{"n_layer": 9, "d_model": 320, "n_experts": 24, "experts_per_token": 1, "d_expert": 672, "d_shared_expert": 0, "activation": "swiglu", "moe_layers": [0, 2, 4, 6, 8], "router_score": "sigmoid", "normalize_top_k": false, "routed_scale": 1.0, "balance_loss": 0.0146, "balance_bias": false, "router_logit_norm": 1.0, "scale_expert_input": true, "init_std_router": 0.00657, "lr_router": 0.00162, "vocab_size": 16384, "norm": "rmsnorm", "norm_eps": 1e-05, "tie_embeddings": false, "optimizer": "muon_variant", "lr": 0.0109, "beta1": 0.93, "grad_clip": 0.5, "batch_tokens": 131072, "seq_len": 512, "train_tokens": 537800000, "steps": 4104, "dataset": "wikipedia_en"}
Below are experts of layer 4 (counted from 0) of a mixture-of-experts language model. Rows are named router (the router's row for the expert), down (a neuron's output weights, with its number) and show model dimensions 0-79. Each number is 500 + 25 x the weight over its row's rms, rounded and kept within 0 to 999. Numbers have three digits each.
After each expert's rows: a language model's description of what the expert responds to. This comes from a sample of Wikipedia text that the model never trained on.

# expert 10
router:480498491551525489501480515506485453488502538491531511467489550479554470527535496495524511484525474532510536507510524468469446508488515485474536460483495504500478538524496519512493531468493475549471494488489544482520493511474514524525468511
down0:523520488508505503479495491489482472523508510431477509514527478499481511484510461488499467551575507524484548475502466461513498518499519496496471475500469506505434533464512471525520505450485506524473507516514525509448540512495482502485485477
down1:504504502497547505505501501506514483537505497510464525528517480514520534535543532481456497518478507547479501465543489462479490536491532468449487519512480511483454503472488508504480512549465483502509500489493512490458509445477522531495460522
down2:492538556497469522473537475494474512493466499543462526522496518475479438504502505554486521489529502472479447497440474523495454495503502513504504504521516500484488466501476474510522528484467527453530521491516450509516462535515503491509470524
down3:467545491533507474463497482529472474518522530502507498485474462486446520503463497553547536504468485507487554501486484491501476525528523480513526535448543513470458508500504489498498527496455488526453454490478525510493514508497483468527520501
down4:512486468508551503557534496519508469497477534544523494517505505512491539509474544495497508479521501497494519494529528510518507457496503542492488478510537510504505504501507475512503500529489474515530450506517518531507540514523484510491507490
down5:468489547500501451484539487498478501460465499518515513530472519502506510503483545510529514513518497526530529485462490464474527477504497494491504504537466461496526546496538525493500474490522496529511536485491474482452518500534494474505461523
down6:470478472516519514469494500476522510515505514481449485475539441526494474518509490507516478509481503513499517480547498487509469504513499506519527490505505487546476547510526500483503479470520526481465487465505505459531562518489485505477463500
down7:494462508541463527452478467499454515471511482521440531500500528501502538518479464477447510472443480573469503505512492484511564508517475481520514495499501476487489472497508481479471489471490505526536492473473471518495507482492490474512523513
down8:451512530524487539507487538513479449490530484460489527467534508476488528472519502505483501484491513475521489436502480509480532518490505499473505529498537499488469470474536481493532490504499536487465500456491574489503533489489537500508522512
down9:474513485495481491518486474499462438517474453511480532503508460499498526469488463522501509500480509487463453494529493489474517516529482466501508455471479483482511533549491476490494463486469511510474441502514448508499511489477506475522493469
Sports terms

# expert 9
router:488482515514486472517523487515446514475491476455471505473498486504504496491447479501514547466478507464541503517492458511537487509534503481520455513526501547523531480491514438489473500449501513469544528492483486509472509494518479487500481505
down0:472470469519489472510498489483471446509504502454462506521487501490501517541492481498551508506533526517502465496561534511512488511527452523513549501532464472472523507517492511476502515507472474529513490481507491479449482545487516548531468462
down1:512509491516480492477487545515481455424495515529497515500514475516473485523504504487476477488525486491560535507503464510521475510490516521499526472500458519539495473510441496520498517501482479466499485474527477523505495514550508500501535501
down2:489515484487484525514482485511537505465480489473510510483499536511510516515497514501513506526531542517480517476505521461527496528489508486511487520478561489495514514488500518461528518539514500501480506504502510462499493473482510491529520493
down3:520519517493532513492476501496498470483478516507510515485505522536531481529496472490499492477493507545529513498505477512521471495470524487514470521512529474529529523497495515456442520524452492467466504496529490531526497489554499458480495500
down4:510462470509517519492486534488516518490525499527553518476480451491498482498512545485459509546508488471522502520484481472485494497496472492503518515497467516513529502519520515514546520494480553518506523535483502432503442499450500488497498488
down5:503476516545492495473523540489508546482533479525560456506501456539529513519490500494513508542519473521514496488490489503443440497480506475510482488496433482511481462520500503468501504475512482539501541545507525486505506485478480485466501464
down6:512482498490504509500528483495493471473497501485451485474509531490495501521456471505504551495510520486531464473479468487521517487487482524503501499511502479527468446519509554489465499471490487504512455489476515466478506569513487439530491454
down7:487473460497555466477534509460502478506505501501516500515553490483523483474490509432527450519532476491448493470489420466530482446530504490480473486467546528457510525491458494485483526473454501478499508519492485440504515506481482478509506481
down8:483548529514508533518501480497437511503521492510520503552500499491506531466463514503494508481463469540525522467505425492493493489486506493466572494522519475458538482489494519543520480492475469527502488531491551482470500503508488523528513507
down9:497498524512477524527463502499508524495530479539518522519523461500557487463527510512506500534490539511592498476487446559477514515485493467496502506511520509490521512535533508476461491542467529552471542507474528535498471458453531484489492549
Common verbs and pronouns

# expert 3
router:481511488484542481538544451516502490456518473502497531490537474508516508532469476455485456449502505523490517525464516444513497506510468494524505504530523489479521483500451522439482478465508508523505520516487493494509456487485522510496532530
down0:482526481516487546551522516485514460494499475523488497485486502506506439509496485539496506508512480482519470437505454535469521497476508519487526490505474548456490510482478521534497495445490491492518515450489538540510463447525500547508527485
down1:484503514508499526528482503468457443529507513511485471504517465503544439510493489511516524515463529496526473486469512474468479435472483505522534473498521459535511506524524511481511531493468475498533515526490512481497508539479509446503447475
down2:505528467492507507518512491459536463469517531497533505510455483525499502504457502501506510518504456485476509476557452487520498501472493540545533491486526537534525506470487498480520478547494506547472509525511520485505472484490499478466501485
down3:540490481512506492491526475491488484473465478502512500512517465508572530481480494454508499491515496519462558491479472556511507522482505532494532506537526435521500497484511524529499509483511515537472510481567477461520524476531503472520529488
down4:468482547541515484483508522466459478536478508502488490498508526496463541532516504516494524495467498461547491456492513522538477461518547542497497461471479508467530521497559503484505509507515472433524476479475469542476470472514522493514488483
down5:485500484521526513481493543475472492460462494504521504494488476512489525532489537550522499484504489505491525475477483525515524510449514498488513549509494511501478496496537519463462467520498540520438521486516495475530504504518490514504496516
down6:473510497440484496465504525466491513565517469497541460463500541511542491504479500498533502509505497509511481505462465522494536541416544483497450517498479474477531517504492502469498506535517435512511475500535530509456535503552478478478506507
down7:520475553523511521462469474505481508527568484569491489494475508497482506497543540520553512470505553485519500505501416491442563477492511462514503500512485481486548479507545499547532466468492466498479485509479488516464501537517511466495506501
down8:531499466522508521480464538495484509498535497510513481497488458512515457476478525510450518497487534465480503512480514522518484475460515473534482502527528486484501511505489515528477502530508506528520515485470492532507485544486497531495482508
down9:492508522531490483461516527501516544506538485494452433531516501541505461551557523516516506485485491502491469496504527585549506460510494522472518514468534469492496508503473500475489505516543522507504505472503515551523488497481523504563530506
Closing punctuation, label colons

# expert 7
router:525504527490518492477534521496519490543487507544505499479500516527463507551472561550509483499480503505533448517454473467524489525533517502482500540471496494533430502454502488462485500486514517511527458513522473499462516490499458496500476509
down0:488456498496532506480464507426525483488527507499524542484480478463532539503502501519520525478528507501524494489522504523553506529537489460512490525462518502524475525491501490461526511494494490504504479490490439481518496483492509484491474493
down1:487496545507454454472470491456501548540501534467502499489523485520476520454489479532504545507499508484483484530458468500493518472507487478514485526496480512514530474544541501500520474530522544486517524511505511542502423500466502492469490520
down2:507513456535496489458479486455519457467517454461532518453471479479544503421534521525530559485515504547473478527495536515488477474530479497458511512485515490463543521533507486490507519516527506499519486525507485469528479530493493550525477537
down3:489510471527472496515498501510478466445533539481501499504511523444482481532506521473491505566541505507514481509531466523523497514477483532492535480548488549534498526490532459508498521456517487491511506492472473531469496495538502508465521504
down4:466514445515490521488528543504534516488503518502533442489510516538528479479503473491492516494508493459506466586503507508502449477477484512522503514516535484548437500500475513535501507492514480490492483518502479474544500438493532521495503523
down5:521471503509510478493475543540481514489501501544518498506550518560523465492481454496496493480508523503535503460525518505508430493495523502493526499478487572499496465518490502503469551486502561492498529524474491536490512523510484518489477499
down6:457498545488509508534525479496496526468458497519493471485521531506530495499516508477480502505471493504535509521530522480529484476490489535503493521517493517441531512508473511495522516530506521503467553469536492575503452485458532505502493503
down7:474515483496513494446476500475537478527514495477517476488484512513489493479480496466457465492511508492488463490534484500459473487451476498509458503481493493505474515469473471510497505484521511449509477481458478478547501498478498517512488454
down8:524424480474486467516484488485479506476513508478530487520476508514510500449518499489483477510480502507473508499500510539481519501482496474495500536511474497523482500473522509461544499516482533508535447509486482540541477481548522480463533526
down9:479553509487473513494480473503509522510521495484502464512493509535512451483506548492506515492506471493495495467490457504500504526527496465502487483479510454464463503480461498540534499487522543528556507489480536453540467497441510544523501467
Institutional and field nouns

# expert 8
router:522513526463481475479511503484496475498522451503495505507504526462518516486499499492509519427481492521485532495532498524462549493471463513531502498488467513547516502517477535485478498558490448518498502488492493482490502510486490543490500509
down0:469487493504480530517506514468547519481512525522504442501500498477475492442510466496505510476505480560498516522474466490527466532473472506497471510492506485544501485478540465507474491456520501465517495473503529480510461527512525523503535490
down1:502495491520499486525504485524511483479507487514559457535491470505468513509511497422503521483481539514493486471546493475521515482494508520535521502507464546504477478527470418540498471507504486521494489462478474527514526475469483509523496513
down2:506526485473523523514517500521533496543492524532520515495521447477494515532525488502494524528521504519563525517486497488494522518480533510475514496498469504502523488524520484538512498500528500454506546522505433563529473497485507477461506483
down3:484483493480545469510505527498489519455498499493509538509487570473519519503490527524487526507485506515532540492531523511525509493468463485530510485536505476513486488478519502482532496506495473508508555509481503473470529508511514492531510525
down4:507511522495519492536530511523477495524490506473487514498496478502487508491569506525489504558504488484510594437468480475536518478516505526481484518495511514537489489475518545512472496494491527480522499496472503477510489492493474488511551520
down5:502493517508452480505430501481522496503485542478536509490489427513512470493468508520481498506470531511496524517532457553485490542503497542480527500527479502498466527483476455510499514502513504491479443465492499527462531515480492470487500477
down6:445502486491520504507508509526493518471474478492484491496504512487467471486494538476536483502482498475508496463456528496516515505498496506513519534524495483528514531488452507537499518489556494512474499529531523506464471472514506462460457486
down7:489502512507485506472441507461536487498509514508544496503479522481519472465492471516524538509499513495448495533497534507461521547506503510519499486518545531499525541485508506498503543544497543514466510462509499470520539513520516487524494480
down8:497551487497472493480545512472503498489495468505522479538483494513470525475516516485505519496546498490496505473507510445503496501517532510540471470474524504490555523490491531457497483494474523506540518465492468481511529503493478534506528524
down9:509498463508488520511478466535564520487508477526488514457501477514542477514453482462491482563485487473503496576515522496537478475479488523550530527476502556463582471502547450501534488517491504466503518463543518543489520494484480500465467480
Capital initial letters

# expert 4
router:537527540491491506488493481468533505506493541480510488489497481473534507518518476505488511528536555483505497526504541478500423483516522516453541515474516487484534479493519509522487488480531492513542478483517504516462524551462501540497449497
down0:455507533537448488509537468519502476496492490476509509524493453521518504522500556451556486523527489453483491494496510462498515506519517529479494506508443503553499520537517545471530520476478498487509531483533477522467461525548479474496477504
down1:481484486493499517459462489462474504492502477494452500481486511474485513504496439509495482504531522507479514519534512526527469492496467475531487498519523488494542496495472538520515534457532520507533492473519506481493486518505507511501523496
down2:532505484515488530514515488450461496507488494525472480502467534485517480483489491503467511550487509510470504505563488482464573446481461510496477509474481536488514518517506478518501489482513519470486556535546511504500459525481490460499482493
down3:478474480461455500510497549511457462484512529501463470513468522482536506537468523571490487457534501540472514529508477495508506493536495512503500509528487477539488496448507495507487517496489512531493492496505509497504561480482485501498507463
down4:500437526517521532479500504504501505486488439496505522531480524533463461508504498525508514470500513511463482471524502453491523474552481524545538471501463462507462507483492528508506508511462509505522472510459503503521519546515536528474491511
down5:491514493494460507487460517479517474489538538495543456540447503527480509480504500506494539509500530510517509531519494462502516550509469527520517491500518455479508494496483491482517485488506470523532476507534511523517523561524493478474529459
down6:446481529523534500479522480510592519477530490499474454500535542486477553465506508455532480507493501463503448510519489504513494519486507496522543549452489498483492528501472506481503491498488449527523500478507475522480524480498498445526509472
down7:508489498509467480516502513500463527505494466447489512541496500446558480499491441504486476524488464498512507520505478544487488503502489527432514536531462510501516537515462514518536478530497507464502522478513474487446530475506505526471518503
down8:506541489486486498494513506489497500522495496498511507525506517530478490463520512518469512484490469462541503490501475502478473497522489536454561468477473495501490460507555499518473523527477478504529486446508529487452543460509526501547508484
down9:524499450520513506491517496533503514489517481517523473521513530509470510522490511514483514488493525488518470463551470488511523523526517468516524495506482505520468493469492544435485498501526543501471507517564476462536487521496525489458527483
Modals and infinitive to

# expert 14
router:514486489487453506485494539506458535467513469513548509480484494467483501521465496454481504492485458482493531515479512464503485480471532550543530552496491517517520519439475502473482492478488503454480508500466526487525460444469502515521538479
down0:482528494505490554509515508514509472484508499549525488515543510489488529491486534536484522467525528468531504521503535533529471498491462505487502500510504490485483488477513534458492487516548485502473526558514474560502501508520497510497493491
down1:509498479482489483486488457535563517476527475493508501525497521489492488481497497549483482508476504486494497515475507482545509481495505488527512530508486554488501465509469488501512499484504511536494497475510512598528531520484540475477467504
down2:481499512525483436486484485468500490518519489466504483514485465499481490499481489563495496452501507469505495510472515488473480510503464525524515506453475506511507477499498499455542498530521487483490491510505501450460529531501450502479506482
down3:452501507523513542456512510572466540518501526515518526509488479462518525445481546501482489526451466521470502500503457504518490483497484499533469504520482476517477495525507515468452504516499478507515496443474555519498431487460531506513457475
down4:491499486461485554522537505514517466460535528511524519515516524504484492529516516515518480480501524515501499466496548497529502470550451530463479493494502462481548534526521511546563455508480526499484515498456481489513511503539531476483464460
down5:549497476475505521467510478514470530535512497489476565461544497497495466509494524512479522524484513455542488510479495463490453534517490483512508474485492515457504507494503483512498514517463525499521528521493510476516530493457506504482506472
down6:522570481550492488514456482549504433469460512494496493500483512466450513493489497500480460512545506521494517508468492524539533497525518493512497525506514479514535523503517493457505562478487499529490527487471511486489520550469514513472515544
down7:528496526454540482469502517518449459513508483502494484508510485508522485493504496502490531506486487471486530480451531463464509465479500514504495500523484505497494551477505521451510465533468490497443488548521490477507501504483531507500513525
down8:499489509527514484471505469504503489492508491460532498459510478467478537495498511532473495459515501506500498487485463454542505478472512514482478496528495469474489559472505452513511540518490510498529528483520495474484487469466488509460521474
down9:459483529544510521499501499519480522515484503512534452497494504470512482523516485486522517506531479492476486492459471545487497470529498460489502490477544490481513498500522489513488487512486475505494476513513534463529502490506514505496519498
Verbs and connectives

# expert 16
router:500516513513524563521489509510518492472482532517536528523471495528539461517490518519419463467476492527510510512539520513466493492535510489504477531501497551506419532491498503525525543495471498464476483514500490478469471496487549496477438524
down0:461474490517495485502515528542466520488512541492502533528508499558463487518498456550478516492515494514499478494478472486479447475517449513498510474506489506526495519503467523499518520523486519452509548496517545610449511467493500529522490548
down1:494493515548484476541515517473475460469450484493520496483458536473472481457476491499523463506473492497486541522515538456507533490460515524559481486503505479507506487495488538496524513502529479513504490485523467439492508513523508517488501476
down2:484482501507490581483545525497478459477526505502502500522488487489516537507478459427515471507482518487539509487508502507492518494461502510557466480498549454503460483496527533507506510533521480501506495515525476504512504498503497508497513480
down3:480530466483485503519462511450485477509468522507533493512477516441530477485508518514532553465490485469526542523487513536481520480485489515515433532515465507531491483496492514536464513523520529469487448483526501550550474489472501492463492493
down4:472499532456506509510485520456514486512510498561541513484484553551480493544484452508496521432484505512530468483505527506513478513521533476552519531531481507485479487483501454502499490520476496484539509493456505526512476462540453497489487527
down5:544513465457501511476448521530525479479476468483523541456524511490485531460490529489522507502492536465454516551517484509524516537488503490518533484486517500470498487542482472523457502499484523509497531484511517475518513477486530459510516454
down6:479528483489492519487525519504495468481483516493482537537547498456502487509490529490546508523554473532517533503503489484494512459476493488490561527468521489491566475497489538519480501494505495490483546516513436484527493504481501507501539524
down7:522500539485512491486508523488505483475457548490506506496498501497471471481522491494493463470443439483442520494507502561500495496488507462531505514484480528495442459528496453516501504535541523482509447522491489424477530464487511465491481472
down8:543493497534512498505479454504497490542461537536504533521505509486466487505483494515526502514486506516501490539503489540472501470501496525448525483484516507516487493463551516457558480574511487540494467506516486545489493492500470519471481486
down9:489503455433537509509503529489487475448482530483520484514485499506539508489497471535532451538481547534564533468509533532491477486559496445480497496475463456470507487484512498519497506476484505459526496483494394450489500508513525501500494524
Commas and conjunctions

# expert 20
router:583473470500489544487488507475491510500505472485491511445539515515513521531521500507519495525512467486511489534477488561525479489508483524527495464516533490481520545473486470490524511544448478503487517510515504500461508532495498517519514488
down0:509507497523484472502496457463526514494500484462509527516482515498484509516438517532532558537519544514474488488490512506525513500478470509474532510491511517501501472512522511480538539489448483507495538563482495539515503470503501499476519473
down1:498487444510508517480492499534518532489518493519519513521488526511440510494499496528467461506539520479515482500477524462478468478512528547521534499498469509490459443502483551496507485473506492473515491522512517428487518519485505514549462520
down2:515482549505530530507475484473545478539541515487467550463488511493529494485478511532516497523503468506503540463498510463489532500501484506511489511488512474495484539508469515483501472461460546493530479544506465494501510448497503535495471492
down3:488459524504508538546510478503556475528505506510531532488476498488517572527500508487540451489492543497482496487519502471514501479516464476512492499544480503461481487504492571508506505484480503496494519471500476503487470518490517529489476488
down4:481484514537534498498498458457538518505477482538500498493499494455515477482501519511573530500532533515493466506503523489493489462534524513466505505511449505500495575498442518547496450527564478546478484534541535478464501512489498500519533476
down5:527504481488470510494506520498489511489523513509501520448489430468494473506517497514522543462499519494541499489492468532530489493482520463497500502498497485514530500564518556473488485527477512494483518509493511473443500430465506502510469475
down6:497507513504499469529499527472472476499517495505504489486485504490481502507477481483494484544541508519477495510467493540508541513547517522496502524487482528532506510517473466476482459520514451532516518490496489449529489542477554496513467525
down7:519484486464511492498513547493506512520480548495503537494486521496502528487535497486522460478518479505478511495516545520512494570498497476496506531502463554526476582461541502492514496545517503502503457509485485511533512509516482496525534544
down8:496457493519541521459502547477492508509454503451466467468502454545538506496464457482497466495496501518499497518484502523490526507473553526482483531485497514491539493490475493490528532502492489553502493497479493501489516468498476519502495477
down9:466510550516495527506517541517504494530501486482554518479526474485488548499494488511494469498529503485493528523499492493525488481527493514525507515530521478513488513496516517486464481495496521504463497446452519516495479527449474493504478517
Place and direction words

# expert 23
router:488514522498477499467528481483513542523489531463485495556520480522443461477488471515508492517503505473466531459501469507503493517491493463534460512517503466460514503552511483531496466491535462504486489535534497495529514492524531515487543493
down0:493543460465521507488538519528488483506473494491480491492534487529534526479500558496524500488466502476470476514572468532515528503505516505509512524455483539474483520465524523469512520508505487528482525530516518473525511523514518528487490526
down1:489521521503488533511479507472513518581544496455457492510506479541486493502528489510490500489539490533461481521490514492514514494514477513481509488518490504454464517492495503519476521518480491477473471536472537501530463464508482522474515515
down2:535519461543520533485494505500498475495511511490465466506532468480502525527499532455472516497496521478497471522518484514562530509534557505531497495465497508511522517543500502493584481538524552430477476515482514437505517452485515470508507512
down3:488494504528505498485493521507527471489523491505437535510486511517475475486490513517478534519493505468474529452526536517518537520520540490527532484465528520509532514484528499489518437498506509546535493499521533424464497489547440534456498510
down4:529479478467506493529469513503468445515499474492517480487492513504483515511480481454511491474493532527496500499472510528520520472491550494500516502512494532494521497515529527489497529524494499510483517498451519562509500468524484450481474531
down5:490438500496479486493482463516527500528469452512493517529534470514471487494470555529482534494500503523430519525489500504512524520547498478466515478505525463477492491497461465540542482510456494514491485498517484435532489508482512503512490503
down6:510511504509500491508523483482494485488491486522501531467507527537485479488524479497543492507524482482512508510468511482528542502538495485466515487519523522498497503513477531488488512520487545481544511526466477514497491514506510512523525430
down7:523506507459490496463486506554480460473548481533535511519483534524481506517462486483544473475510491526501493540466517534493474466497508477451485495424516531442507524467488508532452467511466530487528555546444483438504512484520530532502514485
down8:462530508515497485508476480497513495493471501472461507514505507528497522497504537551522523490542463461490492482525499535507485460532545503522502475568502472512492479502507494495511492499537511540484462456511516458522488504490513538483531444
down9:528521473548507485523483487483511499509493503503477483522528493476468457483490510529532506498503525476507494536531475489501477513510513540533515531527515538511504507476476479483508462484433510507482502502477543523530527493498447492551508530
Articles and the-phrases

# expert 15
router:510516480481489494522458477487492486491522483510472478540492472493481538519503524499545505551491486489524510517500478460492506537507516526506491454495463532517474501515532492508497539534499473496501498523465504491568516542491496500488513493
down0:476524487506486418509476495520530537481485510456547507520504483497479518516490521496473542492480441498493524486520496500476545503525511468471521482515505507503511470482495500538462515464485521479481493516496495477548502476517532501477515539
down1:486540497477478552473493509482485500501483501523499521525530499507511512449450483469454447496494497529475511533518536516510520447494515497496486475503541480489489505467542534450518528481469509491493509476488533477502506523509467468528489484
down2:488463523489518555470454504496506474536532481507494486503506499499485504532532495536471479514481484540479491512525512502508484489497450554538499485511473524536519490480546467529499534535503522549476519504514496483496439488470516526513528507
down3:521476506492514473510444520450428509499536501529488503490519518492513483503584502444512467496500490507487475491502510490498544509475541512497499532517495535480469479493514474529554500463488468524555449459473520515488475464514486496524501495
down4:493505476545541490501540503477524466491519536431499494535532512485478470474499524484480490487478556484495511492491518494489499508488485516489467509550524481468522485492502520484513524480494508525502489459495442475499522455497485500503479513
down5:513476535495499511553511450469508497462459539510479491545464523551506455488493495541478512519503477518476498497525487528520512524529544512512513510485484528462494481497514521458517527511508510523432546525505484467492492491462513489537489490
down6:471488452493458455453484468490537501473489484473501518472512518470523481474453527528506523542495476524513496504497474533477514503510469487528517486515500463485465485491494497509498548505494470470498492510499551534498535499423458502522531474
down7:491463508522471484544497511470470513543496499505500503532542504500520499489474437473491513499533471516538495460472484488461483483498510505481582472499533526476494456453525502485556521442458472512500496500501538452468521547493509478481481514
down8:509521529487510521473490511474472486509493538499520511493475514511472464537514496521540493494498461526503481501516429464502522475510507503495486500485517462471488482469507525554488519451484546434477501473488465551444501462489531513450482497
down9:525500532499501546465510515476454520509475515518486505498533538478506540540500480520521525548500505492502504513513451488510541524495486459518460497484525490520491554466490490462512510495443511485519513538512466511494490522520493556490477517
Words starting with s

# expert 12
router:501503492553474514453501519521502452517497468495494487518475469497484510456519525499494529505526474517458503471442550544490499480512501515466512509480509492473477532475526526499510531542492557521479485468474458486546512529524496473438516525
down0:480501530499555510494542535512483496520476522475497510454518509465509505479499518516497507517514506475487482511482455503548519514505515516476503523490526500491522481516560509465481508480508481517507521508526497533494523461464509488518501460
down1:498547493505482493476574492468493498475514510513479504529451512524482479464532520496482495529518501469479511531513443523495519498531503510488519494545494491483528477541514525553530512473539514495529513550522478489495495505514495475537489546
down2:512508537496468483513529516491498490485471489510526510549496520518536486490485491507505522478463484467526517504542523510529449531516487554499488484489511514499501516480487528507523510512475482508478535520484511533469558486471462500467465510
down3:492503497508463514490495509522523489475458450497503472476486487496472488460479544484516495446515433502508488507524470482486535463476529449505514491476483495519496500526480508499474465552544526460536490502481528534492494520487486509520511517
down4:496484509472478496515494556524529509497512522486526545538501509496479503506477543544501532481517491497481468478526533507534518458479501480498530555460513456501479447511462539497519518523523520503454506499461487516499492489499462491500499446
down5:499534478470537521549503481483509484502512506503505518486474515469487487514510512512503503490498566526497488492493444492492497497473496463486522491509525471522467542540487545471456496490468458493503509498536484482556517529526475493489511509
down6:522540490525466506488472508514518476482571492504521499475514488494523471521484498473553560483482478491514490487479495558522511498498499539520521485466503507473544505500496485520508489496496497498497441473488505540514501486498498499481506496
down7:487494480514517474494469509506504514499526531459450536481523489483480468492495513529467504467511493505541487502486482483526475480462485454515533522492502515510538501438521474514519479503506488491421529471493493473495523532486496513507478468
down8:491502507488454547442477526515503501488503484491511467536510489458483525510534443480528483494534476478497523475511488483519499467475501560482471501489481539462474475472497483558488512508480503506464546517468493499463508530451490501513442528
down9:494577543533506503514490516524531514537514510497520502454496491517484480508437468489548556518469478560506508517496500554531505499540546498479482518505492520479518525509537499518524527494523530476482534479524475478491455456537521494504502494
Slavic and foreign pieces

# expert 17
router:465526490524491529535505512506512484499513497524515496526488536491514506507506512535539516526465509498483527514551479535574539507510527522552464484499498485500515496513508515556468441492460539521508483517531524495499484491509465532521445504
down0:436476515501519455504501474493530524496520516492501516509504516449451489491510494490500526491548518457515518509496501510516494499494505504510487539495476512488509530488474483551498505454510489532514508523513468499467507519507487510490498539
down1:490494511517478440520515459481541504498541471515490461515498538481492528488482510502488463504519541521506507518459506507501520462500509477508521535505486493549510518494532501501445531484490492487480539494504499548547467493497545523459509498
down2:492485488543514503510490552493506424505537510496533501521542531489520505477511495491525520504539560474500453496503523500496559495492491519536506492493512548485489472520439475486495460484515495472543464539501472472492528509487477507487525527
down3:499516518521521486501510511528513499514505479522446475554460521535507435535523510499493495506501473506470477482521477514489508488467480487503477502504486534508542494517456485513492531541500528445494528518484491484506518497437434459493478521
down4:500498490520523492495506510482481481474471562490523489517486455521444531515479482496483511462518499552521489457501489448527471463478488494505464502516529464521516461519499524500503466485521474532463507475547496523530495464562516460463480473
down5:531469521472479489449529518481503491475463500504494483487487519499473543523526521526505505455475494503490522485463487501524484461515481473479529469469492475507480532488507512489494494507492536471492479505476471482466476496496507554520488491
down6:499496541466515509500490516514508491483444510459481495498514483504504504467548521503499484504486522542491484527475540502524509477507498519513484551516471482532508470500477511450487497522516514524548501481503498463468479502502486489521456478
down7:443512492470493472447524491472507521496497506480491507503511503492457523487489525514522499487488487543513486511476460513495480464503485511510474489516489507450493469463518510474512491562523520498497525539475509509546509462511516520518466505
down8:488525486510497534503489524471503492480521505487492487487513520504478510522531483493502548551493553538504512485507482502463497460486506490540515482524493545476524491459448520523484510497486443520501493494501481461504498444512541521485476511
down9:515519473493506501521521472517502487507523491526524466539556478494486507448492518479479484487513467485545492497482481489543492470452507465486508472526489507510524512506522471495471526529500484505488478565448503502512501447471536494504494547
Vowel-ending name pieces

# expert 0
router:496473456493497515510489559507469482564543489540546528505498487499516533493534481462548512497495527476519462465533538481496544501481488488498498461516501509514484494531530494509500531506511482491484519475522542497515464510489500453491481541
down0:524509495482489498488447509493571480454496495503519522477515487513489519476476458506522545500501463493449527507495482505472499480477490515523489523493494537510472495479462509495508498497525473527496549494524495527477532543501503471505575482
down1:488508509498497497480532474479550515491502545499491503514455533505516528551535471516483481514484479452530491474519527493535458524536464514544506508523503514490505499541479496476478516500487506495463493504490545524492512488503476482535476505
down2:485483492490499501492474542483486476532500522498502520520526504488523480495507498520503497509525503508483537493492497511528450472461488486551467544469468508502519522492514492491550493470487527518498454445516500517481539525523535491517544487
down3:504535471493526537499505512554564495495522469499525498530495507462513566483468454519451490486514451493492536496499486499505507514495491517501488468520531483504521509457523525526536484513513538541476511507496503542507501490522511504479483521
down4:494484515510502472486542511504527486484467513489505494495501438545518504492501525501468497514538527533505484475498471484496504487512500521522503534485492496525514546498520496524519518481526499499503524504523480525538485496466500519518533504
down5:497484520456530503518491465514510505508508491506471516566516500470481497500493497532444484527553541474491526484490506461460536485534552491497526475475464507517499485483488513530462529512526519503485529535501510486517489506553550490505496509
down6:469454538563484482515509504502526497479536502485485499447516508477501437511537457469467461495535494516494517469524483497449508493513475444522502577527531515499497495470510483511524520544526506477505438505531500532500495496501515484492511490
down7:505494499469477503452528504526486498531512539509506539512529518513431505511471534479502508504501499491473490532477487534508484506508500523507481519487488505489543479497480480502478518487490467527546549470553505475511466545526513566540482491
down8:520535495501522480489506508493460511484479521415504508550510440530509524515497512510445493522533463519490509510465559488496506486516507490517466537498525505536538464504483458531502505485524518478444520541510565503472501515455512483504493514
down9:496443525501536536557496540477495473499478508513519479501527529473497462494523508480532494449460515456504513510462528532530488494553507508477492471507523516488459512495508469488491470491524502512482520528475505524475484442489484493500515482
Name and year starts